From a checkpoint of a small mixture-of-experts model trained on Wikipedia.
Experts: 64 experts in each of 6 layers, 48 SwiGLU neurons an expert, 4 picks a token, a softmax router, 16 empty slots to pick.
Training: 767M tokens, 2924 steps.
Below are experts of layer 4 (counted from 0) of a mixture-of-experts language model. Rows are named router (the router's row for the expert) and show model dimensions 0-191. Each number is 128 + 24 x the weight over its row's rms, rounded and kept within 0 to 255. Numbers have three digits each.
After each expert's rows: "comes after" lists some tokens at least twice as common just before its tokens as in all text. This comes from a sample of Wikipedia text that the model never trained on. Tokens count by the router's weight.

# expert 48
router:124143155141149127123124140127128116108098138127146162122147115125155090154111181119109168074142109158160150135146109092097130127105168142115134143105123159144150196153081077120137154131092089153123163132177132104126097138167149096126105102115131146132097141145098137087135142147124117086146127101109124128170108127146075136119114143109118128113147171118124094144104161134095123124116100129130140140149118145150154130111099169142131095168143117143132147132162148130075176064162105121133132120123149132156143130137136177120125102090138132101104128088161121102179108114146122103
comes after: " |", "–", ":", " (", "|", " on"

# expert 60
router:095135156126139155136113139106124134152139139121110178096135115136140146141102143110145137083132109121125121117117114151103138139159064099169109133135145100104127178113116105149185128107110160127128112118154124121115112126126166140065105124113135127116109115159170135155145114137159123168108129137123158146136108087124113111125124117118139131116127109106105096150146118091115137135119114165126113110112150155185137145125123126136000159142141082141128102144121097133174151158101138142123110095116148134080151145117117115129168106123107135125110122091095120149185131159128145164
comes after: " of", " in", " to", " with", " for", " on"

# expert 13
router:101128149142136115136156134110127112131126137096115148131154155137106165135165091160157140149188123132113143078127139142127151143094161162147118107169143128098155114130200166121135159129119152094123092134107106116120124112110114135100108122097127130113092127079132147159111092108148137164111155181097080113119135106146130118173137085169110157164159094114100130142121133122110142111136158141124093157161146128096115088165150088102182111112093164135130118149131103133117105178133129148150158153111122128107140129132126107113128148158103090170128178112117127121169130140107118148
comes after: "\n", " MPC", ")", "\"", "\n ", " Genus"

# expert 4
router:150101124138133124129114135145145110129113090170134075115112116134138115116145166123121081133121130144149134118144111116157098146108132149096107143188149120103099124137138154136103122150104176105152108150122092118171109149113112113094101173162119155137102144124089115153168088105099116181142148147120128140146104128138172139144129124146108095160080128139164082091087152143161117126124131125127120125190083131160155144121099112113157120088114135095136132132113163143136138112163167093140159163117111151082116148137161152143100120162116112096086100128125117162098143133108149082
comes after: " the", " a", " and", " to", "'s", "=="

# expert 27
router:084161122127155100135122118104111093105173134114128106128136092122125161112147105103112178146126140138145128152127130155137138151135183124121155128143141117086117128135146132119170113110118161124123104129108091129101114068128110114136117153139134112133087107143112102120156154143127171135095161125115118150127127095129147095156109128142147157121172100108099114165124103107165156116133151124163142162163117139090157127134165124130164117097118124133119172145101128128113093185113131181180143183098126135097117159123090194141124093131082084107146132123080124133151135103121096105
comes after: "\n", ")", " ", " JPL", " Lemmon", "}"

# expert 63
router:129110083127150138122091132128102141108087112116142152144072162140118152118110188119123117108177129131191096137118104127092113146063089110096122111134074104105088113058156126110149103110101100132160138126138099095107146066127137169102120140141154114101129102116129145161091140116133136154151131139129099139113108117109140100133136122097097114152129102113162137102142106129115113170115134124109148125162134105126136125102132087097190154108108116150118141125167151167143143098141143158099144163122099127147141129116126116124110101136116099125161152142108130150120112134094174118
comes after: "\n", "-", " It", " He", " he", " it"

# expert 25
router:129106112154123166131106160142127110115174149132120143094118134119141139136114140098155099113088173132137149072142137185144116099178057090151093148137116175131115161162101100131070154100125108164104127118122143144134126141110144136083130132143129152075123090139115120103116103131165137118127134106134114144117120148104138145115104145095162105110190147143108110153133128113143117172115153156103124128105098140134159158121112139143081134142129155111147136100127124153150123122127148181136106114157126116136121124130188144112144125132142168077151095055128113105149133136135125123
comes after: " a", " the", " as", " of", " and", " an"

# expert 17
router:126137163148146133134131159119120112119101139150132178102152122105153102151127180128125172092137103154158137141156120129110147143131120151117139141114123138173147189160109101106136149168117105145124148131143106089112109161138123108108110103109170139148119121120082133103161132115135093119131130108090106119167139134152091131117122138116081139123156172112140080152097136131100117089086082128143122136142122142135140170117109151098179055168127099163145115135119134128096178091143100106149136146110148143149150137140116180110135083095157128086114113117145102120127120126171119101
comes after: " |", ";", " (", "|", ":", " −"

# expert 21
router:155160133137084125127085149118111144128169110142130123129040121131143150130127129112158124136106105136090143118129154174155145111111075128148131143140130121136138167138123130117097111142148122168127099124118156126095167121094113089135161089140146100143148076129125143117145123142162136133151130101146135124127081143129165162126107145171106092131102158142131143147173101129141119100141140128153157124165098107062122124111141094106103120076129160114113114079156160089129121109129152148093106108127113141149120117157120091134090132146121183150115132168080138148113166169134140110
comes after: " the", " a", " The", " his", "The", " this"

# expert 0
router:133112129168130140135089095177109147092122147151150121132144135141094140129075159120121109118156134143134150098122141111135142131086069140140090122118128112112102165119116156167127098142110151122185147132140123133096093139147109127097092119175118136128132094069106122138133143148121164146160128125148110145143106127133180098109130131106150123158128131093163148097132105131144141179114149128125171137114088139093108105102136134106161155069155154121126090115175175139112120148108133137103113099124094175136134129122139189099112105135129138097155176155102096114126114150113156147
comes after: "-", "\n", "|", " •", ":", "=="

# expert 7
router:122136130168138174142144143137144093135125116097130102125058121124153117144136118081120117117121127088119128134161139130159126114102097091118180105096080120163063122086130125099112141099107133144101096136088135120093193096156156123118130123123120134165110081138111097119094149115097105119129138139114130093174170120160131092102130120124053129147089163140102166125142150143152111148100103142162093118132117121132122128155140105129174100079123145126106137139088096140135133127162121133132158137137146132156125132145121103116172133154149123146152108132109125125137140166137118162
comes after: " to", " he", " which", " it", " and", " was"

# expert 20
router:106124116089130134110165149137147103136117178135109145127137164131083156130134101162134155108137130153125130151121124112131154125138155156089169099121117126167124128117168118091142127141170125098121149152126146132127117152104140112142101109100121136144062114079117122115132144109142165150167144134116154143147116129108134095084174108117118154127124114139126114132131127126138126104127094136114102151122140134134133100137135148112238138147122164115145128114162088136132135126102096142175142153111147130061120112111084123099122125101173069123094071153148131096147147095093112131
comes after: " ", " 0", " 1", "1", "2", "0"

# expert 32
router:145170122127136170092150176131140095104125166147093184148152150117096159122102120157062119114156138113114115116107126140174150125114161155097149152126137114169132105143130137098158155124118126132102151136098110147148098149111124099139134090110147140151099188109140100118129167126106147144131110144140124140135107141090125073119152123124092150155108138138113145126117135124119154113143096142125129136150148142119160101158128152143216103117144138140144170100132116149154146150120126127184118149115131150085133172102133134109099133165122112095096110180119147112177129096117115144
comes after: " 1", " 0", " 2", " 3", " 4", " 6"